config.toml
d_shared_expert = 0
moe_layers = [0, 1, 2, 3, 4, 5, 6, 7, 8, 9, 10, 11, 12, 13, 14, 15, 16, 17, 18, 19]
routed_scale = 1.0
norm = "rmsnorm"
norm_eps = 1e-06
lr = 0.00677
beta1 = 0.95
Below are experts of layer 13 (counted from 0) of a mixture-of-experts language model. Rows are named router (the router's row for the expert), gate (a neuron's input weights, with its number), up (a neuron's input weights, with its number) and show model dimensions 96-191. Each number is 50 + 12 x the weight over its row's rms, rounded and kept within 0 to 99.
Before each expert's rows: a language model's description of what the expert responds to. This comes from a sample of Wikipedia text that the model never trained on.

# expert 54
What it handles: Concrete adjectives and nouns used as modifiers or compound parts, such as light(weight), air cycle, dark brown, water, hard.
router:48 42 26 41 68 38 60 32 43 61 63 42 73 51 39 45 54 60 73 65 49 36 35 57 50 59 37 50 54 55 63 56 56 69 56 45 82 42 54 64 51 46 50 52 67 63 56 42 74 51 59 40 51 59 50 43 10 43 57 45 33 48 25 43 70 43 49 67 41 53 54 49 40 60 38 61 23 42 27 34 54 45 44 36 48 46 35 50 49 49 81 57 24 36 64 40
gate0:61 70 30 58 53 46 65 76 40 38 55 48 61 44 49 49 73 45 39 42 41 28 63 61 62 56 50 25 63 57 90 55 69 50 22 39 65 71 47 25 59 59 21 61 55 35 40 36 58 57 49 52 53 34 50 61 33 45 36 63 51 59 55 37 65 42 45 52 45 50 48 55 44 52 44 58 39 15 42 63 67 39 38 43 66 50 27 51 33 51 62 59 50 43 38 36
up0:64 48 32 46 46 44 53 40 53 33 49 36 56 46 58 44 76 40 44 49 56 36 74 60 68 32 59 40 55 65 63 45 49 58 25 39 61 56 58 50 61 54 36 35 65 47 25 36 53 61 75 45 38 50 65 49 54 43 45 85 50 46 64 58 68 41 50 60 72 58 44 39 31 60 49 51 52 36 34 53 63 52 20 67 52 34 08 45 54 53 55 54 58 54 28 33
gate1:63 36 47 46 51 63 27 69 38 45 63 79 57 36 36 31 37 41 47 61 24 54 34 47 34 49 57 47 57 33 59 40 58 61 43 47 45 48 37 51 44 51 53 46 73 47 76 53 54 45 53 45 53 66 34 63 55 45 64 81 39 46 52 48 48 44 28 67 51 73 50 59 59 33 29 41 46 56 61 68 44 49 53 53 44 66 56 48 53 53 31 42 58 57 59 48
up1:54 51 21 71 51 52 57 53 69 45 37 62 52 43 72 41 52 52 40 50 47 49 43 41 43 56 51 72 41 68 59 45 27 53 52 44 67 45 52 36 79 61 46 60 49 56 51 45 64 57 44 64 26 62 59 60 50 40 67 48 55 34 51 38 53 28 45 76 58 47 37 54 69 49 64 81 49 46 56 77 62 45 38 61 47 29 36 71 33 43 33 49 44 74 50 32
gate2:27 54 55 64 47 57 56 58 41 33 65 58 46 37 28 45 46 62 43 58 51 45 70 37 58 34 58 30 46 42 52 47 48 61 52 58 51 71 36 44 54 36 51 52 57 54 72 61 56 66 51 41 49 51 39 49 62 47 55 58 46 67 62 54 58 20 58 33 54 66 60 59 61 71 32 60 61 43 32 49 53 54 62 59 61 42 49 26 42 74 43 48 47 26 47 49
up2:37 63 46 53 58 53 35 37 42 46 51 42 71 54 38 38 35 33 54 46 35 60 79 39 49 61 49 49 42 54 50 38 48 31 37 52 39 47 43 41 51 62 61 47 47 60 51 40 62 49 39 32 55 63 65 35 43 69 61 45 63 65 49 45 31 54 70 50 48 55 43 44 40 77 35 45 40 51 66 51 43 56 68 58 48 41 63 57 33 49 50 48 64 20 47 39
gate3:54 63 50 68 43 61 42 45 54 46 28 63 67 48 38 68 67 43 50 65 61 43 55 54 45 67 41 60 80 60 44 49 45 38 53 57 45 36 53 42 66 33 45 52 58 52 46 35 63 58 27 61 52 58 34 57 55 41 74 58 59 86 38 33 66 60 42 54 48 40 70 55 61 35 50 28 39 38 55 55 70 46 52 29 51 46 36 39 44 56 40 25 65 66 36 75
up3:41 70 70 46 52 42 47 37 31 53 59 42 47 56 42 60 32 47 57 55 36 57 53 79 32 65 73 49 51 58 69 46 58 56 63 58 75 46 46 64 72 53 47 36 56 61 48 22 64 49 74 63 37 53 64 46 52 53 78 60 48 61 51 56 50 69 57 42 55 54 57 66 49 59 45 56 42 35 30 72 44 50 59 40 32 61 44 26 49 34 66 40 34 52 42 27
gate4:43 56 62 37 53 38 53 50 64 45 46 58 54 57 40 64 34 58 47 50 57 42 30 40 64 31 60 49 53 73 51 51 71 47 43 54 51 62 50 30 49 48 57 52 51 50 53 42 22 59 39 53 39 51 61 43 33 57 38 39 32 66 59 53 53 37 61 59 38 47 45 29 33 40 50 26 40 39 50 46 56 62 40 51 51 62 60 41 49 35 38 38 53 42 67 45
up4:65 64 60 50 71 34 42 65 65 46 52 51 58 65 44 68 55 72 52 58 76 46 35 47 57 80 51 42 59 66 23 70 59 59 60 42 45 57 50 42 44 59 72 67 52 48 51 74 42 43 54 58 38 45 36 66 48 43 44 52 46 58 57 51 38 71 54 68 36 61 43 47 50 50 52 42 42 41 53 49 55 50 46 48 53 50 45 28 55 43 30 59 55 67 34 30
gate5:69 53 42 41 58 58 47 23 38 37 79 59 68 39 54 60 21 72 69 52 49 36 63 42 44 54 59 32 62 39 50 51 24 43 66 54 58 57 50 55 51 59 51 62 40 33 51 30 32 40 66 63 52 40 43 54 43 45 42 41 54 46 44 54 49 57 13 43 40 35 48 47 69 38 47 55 49 30 42 59 47 34 49 41 51 29 64 70 61 51 37 48 62 48 50 76
up5:40 64 52 54 68 57 57 54 38 59 62 42 35 45 53 62 58 47 30 42 71 73 57 52 52 55 59 53 54 62 61 49 55 42 58 45 52 59 58 49 36 44 52 40 47 40 68 55 37 45 55 77 44 53 62 51 26 59 42 49 44 57 40 71 63 48 36 65 30 44 46 45 81 52 45 27 68 52 54 51 72 28 45 45 35 44 74 50 38 37 55 39 49 40 38 41
gate6:82 46 60 58 50 66 40 50 29 43 61 60 35 58 55 42 66 53 59 59 69 55 59 38 43 57 71 63 40 44 65 71 58 40 56 57 62 57 42 46 52 43 79 42 36 54 56 64 43 37 47 29 49 33 69 48 44 54 44 60 58 19 57 66 50 73 32 39 49 63 61 34 49 59 44 68 55 51 57 50 58 45 65 54 42 43 32 54 47 36 44 47 27 35 74 69
up6:58 55 47 34 66 50 46 40 41 49 47 70 33 49 59 64 49 60 46 67 48 39 50 70 50 55 36 45 78 46 57 83 41 61 57 47 32 40 43 50 42 35 34 51 51 44 46 61 55 44 38 54 36 45 60 64 56 61 59 53 44 71 56 54 49 46 69 39 52 41 29 51 32 71 46 25 50 55 39 43 57 42 59 56 36 20 31 59 56 56 69 69 62 61 45 59
gate7:54 50 61 40 57 53 48 46 60 40 52 56 53 62 51 42 57 48 59 52 42 34 56 32 59 54 45 35 50 57 52 39 26 53 60 28 90 47 39 50 57 59 35 40 52 58 50 51 68 52 45 59 53 65 45 53 48 45 65 41 38 40 62 27 34 43 33 44 48 52 61 62 37 60 55 49 67 44 39 37 56 66 73 30 56 63 38 41 67 59 60 49 44 53 57 53
up7:47 54 47 57 39 38 66 34 43 52 44 59 44 67 37 59 31 60 60 39 47 63 42 38 34 57 63 48 71 36 54 61 52 59 77 35 52 61 53 68 61 51 71 43 54 33 50 52 59 53 42 42 61 67 77 46 34 51 59 50 48 55 61 49 49 54 65 49 39 53 48 49 38 55 43 54 41 57 65 28 58 27 44 63 41 66 26 62 52 50 62 54 40 51 41 50
gate8:45 75 62 41 58 43 61 63 47 41 59 33 34 35 64 49 45 50 61 62 45 49 47 41 65 65 66 66 65 55 44 38 44 65 51 45 46 58 34 27 51 65 51 46 58 67 50 49 77 55 61 59 45 35 41 44 51 58 44 42 49 40 35 61 54 72 44 52 44 31 56 59 45 30 32 60 45 56 42 61 54 54 50 58 50 48 78 52 57 48 41 40 45 47 58 40
up8:57 31 50 66 78 65 43 52 52 45 55 42 51 51 27 60 48 40 55 46 54 51 58 58 53 37 61 67 45 53 54 53 58 56 30 51 43 55 45 25 32 56 54 46 68 59 54 52 42 55 26 43 46 61 51 64 79 40 68 53 49 65 57 33 55 40 42 39 39 57 36 47 41 40 51 56 51 67 59 46 59 32 59 71 55 34 39 58 55 29 69 59 42 55 49 56
gate9:58 58 40 49 69 51 58 43 61 61 67 47 55 56 46 57 58 41 60 36 46 30 39 56 46 71 83 61 55 46 57 61 38 66 48 42 54 46 36 49 50 57 57 48 79 52 46 43 65 47 59 25 49 44 44 44 60 69 57 51 56 36 32 66 61 60 51 54 40 39 52 48 42 37 33 42 49 61 36 42 77 62 54 51 57 63 54 60 62 52 49 54 67 22 57 40
up9:56 33 57 70 38 34 49 44 72 48 49 70 54 49 67 61 47 52 59 63 51 55 24 47 55 44 67 32 60 48 37 77 53 45 43 67 26 37 57 71 58 77 55 52 52 65 59 42 39 66 48 71 58 45 24 33 51 57 18 41 48 31 65 55 60 52 56 46 43 53 39 38 44 62 50 57 56 46 58 53 46 57 38 33 22 36 36 53 56 26 57 45 44 48 39 50
gate10:59 86 51 34 57 59 99 48 39 47 60 34 43 51 61 55 44 39 76 60 51 53 44 47 49 61 58 49 63 43 44 49 36 58 42 37 51 48 48 64 53 51 46 37 49 33 62 37 70 56 44 62 39 57 43 65 55 59 60 35 63 63 36 40 37 51 53 47 59 59 51 74 46 50 51 33 32 36 32 52 48 52 54 48 60 52 54 57 33 74 67 43 66 32 58 46
up10:43 52 68 63 62 39 81 64 53 45 55 54 57 45 45 40 57 37 30 53 52 48 45 56 51 50 29 42 59 51 62 37 40 44 63 36 53 46 42 55 57 72 41 41 41 29 57 50 75 51 28 47 19 35 15 63 59 57 73 61 46 59 39 38 54 51 48 58 49 67 56 30 47 59 46 59 61 37 51 53 40 56 42 50 78 43 35 52 58 61 69 48 50 20 82 36

# expert 42
What it handles: Pieces of IUPAC chemical names, LaTeX math markup and technical notation, such as backslashes, _{, braces, Benzyl, amino.
router:32 55 57 49 37 52 54 57 60 42 43 65 50 58 37 46 47 66 57 47 50 51 51 38 29 63 56 58 49 52 39 26 58 53 60 76 45 44 49 50 29 46 58 67 48 52 54 57 44 60 54 38 41 49 57 43 40 43 75 50 43 50 38 40 51 54 55 62 68 40 60 43 51 42 41 49 43 34 48 32 31 54 33 81 33 60 43 37 64 67 39 55 26 30 41 49
gate0:42 53 56 53 50 56 54 36 52 55 50 36 61 54 30 66 26 73 36 41 49 44 39 53 31 55 51 56 43 66 44 42 49 69 50 48 59 55 49 57 31 34 63 64 47 55 52 48 42 48 55 49 46 52 37 45 45 50 41 40 56 33 50 50 38 48 32 43 61 23 44 46 49 42 66 21 40 40 59 50 37 49 54 53 20 59 38 51 53 56 35 52 67 50 54 42
up0:44 54 52 66 45 42 51 40 42 48 71 39 55 55 59 66 30 49 55 46 61 58 52 35 35 37 36 40 59 33 34 38 63 46 55 34 53 85 47 59 61 73 49 39 55 56 38 57 77 39 39 54 39 54 34 39 56 51 43 55 55 53 48 74 42 47 55 34 57 51 59 56 56 74 48 45 52 58 38 71 32 41 68 45 66 36 65 62 59 40 59 33 57 60 94 49
gate1:43 38 51 63 74 55 56 23 60 42 43 49 44 48 54 70 43 46 41 32 40 55 64 65 42 58 44 44 54 31 55 38 52 37 46 37 43 40 37 52 70 35 48 54 48 45 52 50 49 73 42 49 43 54 36 74 57 77 64 37 56 52 48 42 58 41 36 63 58 70 67 72 46 57 47 44 48 42 64 59 68 37 44 69 61 48 41 60 62 56 57 56 43 35 39 37
up1:51 46 57 57 56 41 64 57 51 46 45 66 44 46 35 32 39 76 46 60 61 49 72 45 45 51 56 38 42 33 47 47 20 45 99 31 49 56 63 46 32 48 49 44 28 55 37 49 37 58 43 52 49 41 52 44 41 39 60 35 65 43 46 40 67 54 67 69 57 53 52 48 62 43 50 38 56 51 58 45 50 33 35 51 33 67 49 61 68 54 45 47 41 38 52 62
gate2:17 68 69 33 61 63 56 68 49 64 58 54 48 45 42 41 49 63 56 65 57 43 56 40 33 59 46 35 57 31 56 38 39 60 73 35 47 66 45 34 49 57 44 57 46 64 67 62 80 44 52 51 34 33 52 38 32 45 52 52 57 54 46 37 37 59 66 55 66 42 37 40 69 46 56 65 42 53 50 43 53 24 46 37 37 36 49 49 56 46 43 45 38 40 47 57
up2:50 44 30 36 63 59 55 55 68 45 53 66 54 45 38 63 48 70 41 24 36 51 45 50 55 33 20 58 35 54 39 62 75 15 45 29 49 61 47 59 58 50 44 42 57 49 69 68 44 50 37 62 66 65 61 49 48 57 47 40 54 59 15 35 47 39 30 50 38 30 35 55 34 48 33 49 75 64 63 63 51 58 71 33 46 43 46 57 54 36 52 56 50 49 47 45
gate3:50 54 38 42 73 76 71 49 67 40 54 45 45 73 43 62 40 51 53 56 56 58 49 31 49 81 58 62 37 37 33 60 68 62 42 44 36 47 36 49 50 49 35 49 53 49 55 65 48 49 57 38 59 44 51 60 43 41 40 58 38 47 45 56 51 57 43 39 44 48 50 43 44 68 52 42 49 42 35 52 51 26 52 61 26 55 34 62 30 42 56 50 29 54 58 79
up3:46 45 46 45 59 58 67 44 53 42 40 49 36 51 52 51 44 42 46 49 51 40 52 47 54 56 55 51 32 32 42 52 43 57 31 50 50 48 47 50 55 67 56 44 43 46 34 66 65 60 50 28 52 60 64 45 45 42 47 11 40 42 36 32 52 66 57 55 30 33 63 62 51 67 42 42 51 65 40 37 55 57 47 64 45 55 50 58 42 27 46 44 49 40 44 38
gate4:57 43 38 61 45 63 45 34 45 57 60 59 47 41 47 52 68 60 66 36 49 63 53 33 45 67 56 54 57 55 65 59 37 56 68 55 53 38 40 56 41 45 48 62 47 33 56 60 88 57 58 41 47 54 56 75 47 60 39 52 40 62 38 59 40 57 34 57 62 69 39 47 62 44 53 60 49 51 45 44 36 58 37 58 47 49 32 48 45 57 59 52 31 67 39 59
up4:57 49 58 51 50 51 65 65 61 45 38 54 51 37 36 56 62 39 61 54 68 59 33 39 47 56 74 54 35 59 61 56 57 52 37 39 58 49 46 44 42 66 43 60 67 57 33 45 37 59 38 56 62 56 37 63 66 38 52 56 54 66 65 64 43 48 53 62 64 44 50 35 67 55 66 47 56 48 25 47 60 62 44 54 56 37 49 53 45 39 31 42 65 44 53 47
gate5:52 44 41 49 52 57 33 43 54 47 46 41 31 52 48 63 67 46 34 38 35 55 41 51 61 45 48 55 50 58 52 50 50 52 54 47 49 66 43 44 63 39 52 47 47 57 54 46 56 57 49 42 51 71 57 71 46 74 55 25 62 61 83 66 58 48 65 58 64 52 45 70 35 51 54 50 44 44 50 82 55 62 57 61 64 59 49 50 47 41 45 62 51 55 60 52
up5:64 34 69 65 51 32 31 67 56 34 49 51 51 44 47 42 71 62 48 47 55 61 23 47 38 64 43 62 52 72 52 60 45 54 62 50 61 28 52 57 54 39 81 56 30 43 41 52 39 50 43 49 59 70 61 55 61 63 63 68 39 57 54 40 60 56 66 73 59 65 24 53 50 57 46 60 35 29 43 51 46 35 57 49 43 62 41 44 42 56 52 52 37 55 38 52
gate6:51 58 66 27 62 34 67 52 37 45 41 39 59 35 44 40 41 57 55 48 29 52 61 50 53 65 36 42 32 54 60 43 58 75 29 60 35 36 40 43 35 53 47 70 51 48 38 46 46 37 45 54 61 27 66 54 49 35 74 44 57 59 50 54 52 42 39 55 51 52 60 56 44 52 45 79 32 44 32 44 44 41 53 41 57 61 50 60 60 47 51 58 47 52 47 41
up6:44 67 42 44 66 59 68 60 59 62 59 64 39 63 42 51 71 52 41 53 42 26 47 70 48 67 52 52 42 59 58 47 54 62 75 54 46 50 46 48 31 21 54 42 49 63 44 31 64 46 45 33 56 46 51 41 43 47 66 40 57 59 67 52 62 54 46 70 53 46 54 60 48 25 19 52 59 36 36 44 53 43 59 54 60 55 43 45 52 54 21 56 40 49 51 23
gate7:38 56 61 36 79 54 69 35 48 64 59 42 65 54 49 38 51 60 49 52 44 39 55 45 51 53 45 64 31 44 57 37 37 60 63 32 42 64 39 59 45 47 50 62 38 69 68 42 47 49 50 49 40 44 60 12 38 47 50 53 53 36 55 77 44 55 47 44 57 57 51 42 47 51 55 84 60 45 59 57 50 54 20 53 35 57 41 35 55 71 49 61 44 49 49 62
up7:50 58 52 86 42 50 51 69 47 40 37 44 42 79 45 50 38 38 44 72 74 61 37 34 49 37 43 62 40 68 44 63 38 74 46 36 57 51 65 45 40 49 41 43 73 33 55 63 28 45 42 34 33 48 38 68 48 58 27 63 46 65 52 36 43 35 56 45 42 56 33 53 73 52 56 57 59 58 51 46 61 50 54 41 63 38 55 37 50 76 55 48 51 58 56 54
gate8:60 50 46 45 23 59 60 55 34 69 36 59 41 59 47 60 44 71 48 54 55 35 40 41 54 65 50 56 44 59 53 83 38 38 57 63 53 52 46 42 42 47 56 70 65 53 61 64 33 52 41 39 35 60 39 39 42 65 62 27 45 32 32 55 77 36 53 44 60 36 47 41 71 61 31 50 43 24 54 58 46 39 44 38 40 44 51 42 34 63 48 55 54 54 51 66
up8:55 68 44 35 43 44 66 20 40 63 23 50 63 39 46 62 48 57 43 60 40 41 46 55 36 76 51 32 38 59 49 47 46 39 35 68 46 43 47 57 32 59 65 42 60 22 44 55 39 45 49 76 49 57 29 45 53 55 61 45 43 27 68 35 43 43 41 55 40 53 58 54 52 60 56 39 64 60 29 60 48 67 69 51 66 50 60 42 49 57 60 39 53 44 62 54
gate9:46 59 45 40 53 31 53 39 65 61 62 58 33 61 46 51 61 53 74 47 50 28 63 50 50 44 46 61 40 33 60 52 71 51 57 57 55 50 42 49 61 55 34 54 26 51 29 51 48 59 57 48 49 53 50 45 54 51 67 45 53 48 50 48 49 60 67 58 34 45 46 42 40 59 35 33 54 20 53 55 54 25 48 64 50 28 50 60 48 59 62 34 45 28 62 54
up9:58 50 36 55 69 47 54 30 57 40 51 68 44 60 46 54 56 42 42 53 34 40 64 57 44 48 32 58 45 49 52 46 75 53 52 44 50 47 53 35 63 70 39 49 55 35 27 69 64 49 20 51 49 51 59 60 50 50 56 40 22 75 56 32 49 56 43 56 43 31 52 53 48 42 40 37 47 42 60 39 56 41 60 57 43 45 50 53 37 46 35 19 48 57 46 52
gate10:53 41 63 44 69 31 65 48 47 34 65 52 47 59 51 52 42 66 51 27 55 55 47 58 49 56 45 63 56 52 69 35 58 35 53 37 63 49 44 12 45 44 40 55 63 43 77 24 65 69 48 45 66 37 41 69 69 51 73 52 41 42 38 56 58 61 48 52 55 61 39 73 59 53 53 56 35 51 58 60 41 48 60 53 50 52 30 42 65 52 24 51 21 59 51 31
up10:64 57 35 55 47 55 50 38 44 35 57 52 44 57 50 56 44 51 55 34 49 57 45 44 49 42 40 36 50 42 58 52 49 48 56 39 52 52 53 49 41 41 63 49 33 49 52 55 43 32 47 51 47 13 77 52 32 41 40 54 45 45 46 44 47 77 30 29 57 62 40 35 66 29 59 49 43 38 59 52 57 68 55 52 30 55 65 39 38 49 40 24 52 41 61 50

# expert 36
What it handles: Pieces with a vowel plus m, l or d in place names and words, such as New Am(sterdam), Mad(ras), Ecu(ad)or, f(am)ine.
router:53 51 61 72 57 63 71 53 46 54 54 69 37 46 58 66 53 57 66 55 45 61 52 63 37 41 45 68 33 59 50 18 47 44 50 50 53 50 55 34 51 40 51 31 63 59 61 71 52 51 43 55 60 59 38 30 40 47 34 39 34 58 45 45 28 52 41 28 56 44 55 38 29 32 71 39 43 33 35 59 48 45 37 62 47 51 56 54 42 44 59 57 58 47 59 54
gate1:62 46 53 44 48 62 44 21 52 55 40 59 41 43 53 52 54 44 53 43 45 51 36 51 45 50 40 59 56 45 60 48 49 30 70 30 61 30 56 55 74 31 43 45 55 54 43 50 52 38 17 53 50 49 52 58 46 42 63 42 50 48 61 71 50 49 46 69 65 39 63 49 16 55 47 35 43 47 39 52 38 32 37 58 39 65 29 58 26 47 49 51 65 46 48 47
up1:72 71 33 62 54 52 39 35 44 39 34 40 26 40 38 31 51 55 49 60 48 50 54 36 51 37 52 15 52 41 46 47 62 51 37 52 55 58 44 42 36 61 50 45 39 55 41 33 68 39 57 60 46 31 78 39 56 62 49 88 44 45 53 56 37 40 62 39 44 59 34 48 53 52 64 57 38 60 46 43 31 61 79 42 76 54 42 51 59 32 45 60 31 73 50 69
gate2:45 55 48 51 60 32 55 48 48 37 71 35 70 41 43 61 39 09 66 51 52 57 50 67 50 04 37 63 42 58 73 73 47 56 38 60 59 53 42 47 51 57 38 52 41 39 61 33 74 35 29 57 39 56 34 74 63 62 54 32 46 56 37 64 56 44 57 52 63 44 58 39 47 54 60 45 53 51 38 52 37 37 54 53 38 44 75 72 44 42 37 53 50 50 49 62
up2:55 51 45 26 51 57 61 45 47 65 53 38 53 55 42 75 55 45 49 39 55 54 67 66 45 29 29 53 71 59 55 43 69 46 41 34 52 43 56 55 56 33 68 37 24 50 45 55 32 54 53 64 47 70 29 50 53 37 40 19 54 52 42 41 43 36 45 70 58 34 52 46 58 59 49 46 59 49 53 56 32 16 52 49 41 55 58 74 26 42 54 61 54 48 61 36
gate3:45 36 61 60 46 49 50 47 47 50 55 59 48 49 48 13 47 48 49 35 39 69 64 69 62 49 52 16 43 45 50 56 61 61 51 26 40 34 41 38 51 37 31 49 44 37 53 66 56 45 51 35 67 50 36 59 50 68 59 55 35 48 31 55 36 40 38 51 58 59 31 35 38 45 33 40 61 39 44 30 49 71 42 39 28 41 45 59 32 37 60 60 49 56 55 51
up3:41 59 43 49 67 49 65 44 55 68 59 54 75 42 46 46 78 69 48 74 40 50 54 50 35 49 57 48 74 27 50 53 31 49 58 42 30 54 47 47 52 59 62 72 23 54 62 50 68 29 59 47 53 45 61 59 59 46 34 60 68 52 74 58 71 52 36 46 57 42 42 50 36 43 24 43 48 58 75 31 57 44 54 54 41 58 54 41 44 40 55 38 43 51 51 62
gate4:38 32 58 26 52 61 42 37 59 66 61 74 63 52 39 60 57 51 70 45 54 37 63 54 61 40 47 54 43 34 53 47 44 60 55 47 68 42 44 30 49 35 33 63 47 62 47 54 57 46 18 44 50 49 41 42 37 57 49 45 53 29 29 57 27 71 59 45 32 45 54 52 43 39 46 57 38 27 58 51 26 54 44 40 60 59 41 46 48 54 47 46 34 52 50 50
up4:37 53 58 32 71 39 53 77 74 53 50 63 66 59 43 58 24 46 45 61 48 47 58 53 63 36 39 53 56 57 41 53 58 51 63 52 95 49 49 34 47 69 42 57 33 64 66 45 57 39 47 51 52 45 57 47 36 58 60 53 61 44 43 54 43 61 42 46 45 38 54 72 46 43 50 58 57 39 56 53 43 60 33 49 49 68 67 56 61 41 52 60 53 42 48 50
gate5:45 49 45 77 60 77 52 50 45 44 28 69 41 57 53 54 51 62 52 21 49 59 77 51 50 41 58 47 53 47 58 42 47 47 49 56 33 56 36 49 52 31 43 35 61 68 53 50 37 42 50 47 48 49 48 54 58 63 62 50 52 64 60 71 37 44 55 51 31 39 53 41 46 49 46 48 33 47 40 48 44 56 56 53 44 64 40 65 41 64 56 68 34 62 70 58
up5:56 59 63 48 40 48 53 52 45 43 62 54 51 47 71 35 59 56 65 34 46 29 46 77 49 62 30 35 33 52 37 33 54 63 57 65 28 51 44 26 41 66 44 51 32 54 36 56 50 58 44 51 56 69 45 28 39 51 61 52 59 50 19 68 52 36 40 46 33 46 23 60 18 46 44 50 42 42 40 61 49 39 38 45 34 68 42 53 49 27 64 58 28 60 51 55
gate6:56 38 54 56 31 64 88 47 53 50 76 48 55 61 55 45 45 48 49 44 62 48 45 58 69 54 45 44 36 61 60 49 62 54 43 46 51 63 52 73 65 33 47 59 37 43 38 45 50 54 41 44 85 45 36 54 35 42 39 70 46 49 32 60 23 52 36 43 40 51 50 47 48 50 39 46 50 31 45 76 30 44 39 64 34 51 60 44 42 63 52 58 51 43 55 33
up6:61 33 69 60 39 47 44 51 51 44 71 44 61 82 40 49 45 44 40 49 39 57 33 41 57 57 60 53 34 50 64 69 52 43 43 37 34 31 53 52 57 26 44 50 47 61 33 64 54 70 60 68 50 36 61 29 30 44 34 58 43 56 42 35 44 55 58 66 55 66 44 57 44 52 38 60 55 55 36 22 43 54 56 58 38 52 58 62 45 60 23 69 42 39 49 20
gate7:41 52 61 36 54 61 23 47 58 58 53 52 45 34 44 52 77 48 53 75 49 53 59 47 65 39 66 83 56 27 44 42 71 47 59 30 66 47 46 40 44 34 55 49 62 74 53 54 61 71 50 39 49 36 45 51 59 46 59 43 53 53 39 41 56 65 52 57 23 48 40 51 30 41 42 36 35 52 49 50 57 50 51 51 52 41 63 55 50 43 68 68 42 56 51 59
up7:52 58 85 51 41 52 52 52 75 50 40 58 32 47 48 61 45 70 66 51 52 37 33 60 44 46 56 33 56 60 37 32 65 62 29 48 50 58 39 63 63 42 59 46 65 47 67 30 39 45 39 51 57 65 66 15 57 54 43 36 61 51 62 23 45 64 75 51 43 31 23 45 42 54 49 61 48 44 45 53 63 69 60 45 57 58 58 35 28 42 46 58 30 58 73 49
gate8:49 62 48 75 61 41 31 50 32 58 49 49 48 44 41 63 50 21 43 47 65 61 68 54 37 49 51 52 42 50 58 91 63 52 63 35 31 50 54 61 53 14 58 51 56 57 61 45 68 56 64 57 47 35 58 69 26 72 51 41 51 52 45 43 32 52 47 54 43 42 31 54 72 63 33 42 47 50 40 46 57 49 58 50 45 38 48 54 42 58 66 72 43 44 39 68
up8:74 49 57 35 47 49 55 58 64 41 60 36 40 43 46 49 45 28 55 68 27 62 65 58 48 62 40 40 45 33 51 60 53 43 49 46 46 44 56 42 44 54 50 57 50 59 55 52 52 53 52 55 55 21 41 33 64 79 56 57 28 45 29 40 30 37 38 21 68 48 50 42 41 70 31 45 60 54 38 35 40 40 53 37 52 55 37 66 36 59 41 45 37 62 56 49
gate9:28 72 64 39 48 50 57 29 22 51 56 53 52 37 24 33 64 72 70 55 48 47 64 27 25 55 40 59 46 68 60 53 45 48 51 30 55 43 48 46 43 47 66 54 41 47 33 46 45 62 49 44 57 62 57 57 50 39 60 38 60 46 67 51 51 37 45 64 30 30 61 36 32 29 30 60 50 51 47 41 59 54 42 62 09 40 52 52 40 35 52 48 56 68 69 63
up9:60 76 49 67 61 39 69 61 59 54 47 59 78 55 73 54 42 40 34 59 47 40 36 77 53 51 42 65 69 37 48 57 38 40 26 46 64 77 46 70 31 50 57 55 38 44 67 32 55 31 48 46 53 59 53 63 64 53 24 47 44 57 44 43 60 49 50 50 60 39 57 35 44 66 49 73 75 41 44 37 43 55 64 78 53 49 56 39 57 48 43 48 34 49 40 76
gate10:35 44 49 51 73 51 57 48 72 39 40 52 58 34 64 69 47 55 58 40 43 68 40 36 42 55 39 39 57 61 57 44 46 53 53 56 34 48 46 56 47 47 28 53 55 50 55 57 32 27 29 43 45 65 64 66 51 47 53 37 59 43 31 61 40 59 36 56 52 50 35 56 41 61 44 48 48 40 43 73 44 59 45 46 63 26 36 43 26 53 56 48 25 40 51 66
up10:72 53 43 45 37 49 40 58 61 41 49 43 48 50 50 23 60 36 62 54 40 45 33 59 83 69 52 69 45 42 39 41 74 73 67 45 43 56 48 51 51 79 54 56 42 59 31 28 48 45 43 49 38 69 34 40 48 56 70 43 41 37 33 39 62 52 55 59 47 58 53 71 83 39 55 56 45 52 41 61 72 44 58 56 43 49 40 40 54 51 49 63 61 46 46 64
gate11:47 65 40 53 60 51 44 65 35 30 66 40 44 65 25 77 47 61 47 53 48 48 55 59 33 74 59 44 63 69 60 44 61 56 34 41 51 53 38 53 56 53 63 51 57 37 47 61 61 50 42 29 42 41 52 46 32 56 52 65 40 41 81 66 47 37 81 33 67 62 37 60 51 40 54 49 30 31 35 69 38 46 10 52 47 50 35 34 49 62 69 53 62 69 32 51
up11:55 60 45 64 53 66 59 53 41 50 44 64 70 51 50 31 40 58 43 50 49 51 45 54 57 76 48 64 58 17 49 56 53 44 40 51 70 68 53 52 34 52 61 47 56 48 58 56 55 48 31 58 30 51 31 37 59 44 68 44 50 39 55 52 51 61 46 68 49 15 54 33 52 57 42 53 35 42 54 61 59 39 54 51 55 62 45 23 52 34 42 34 56 62 50 53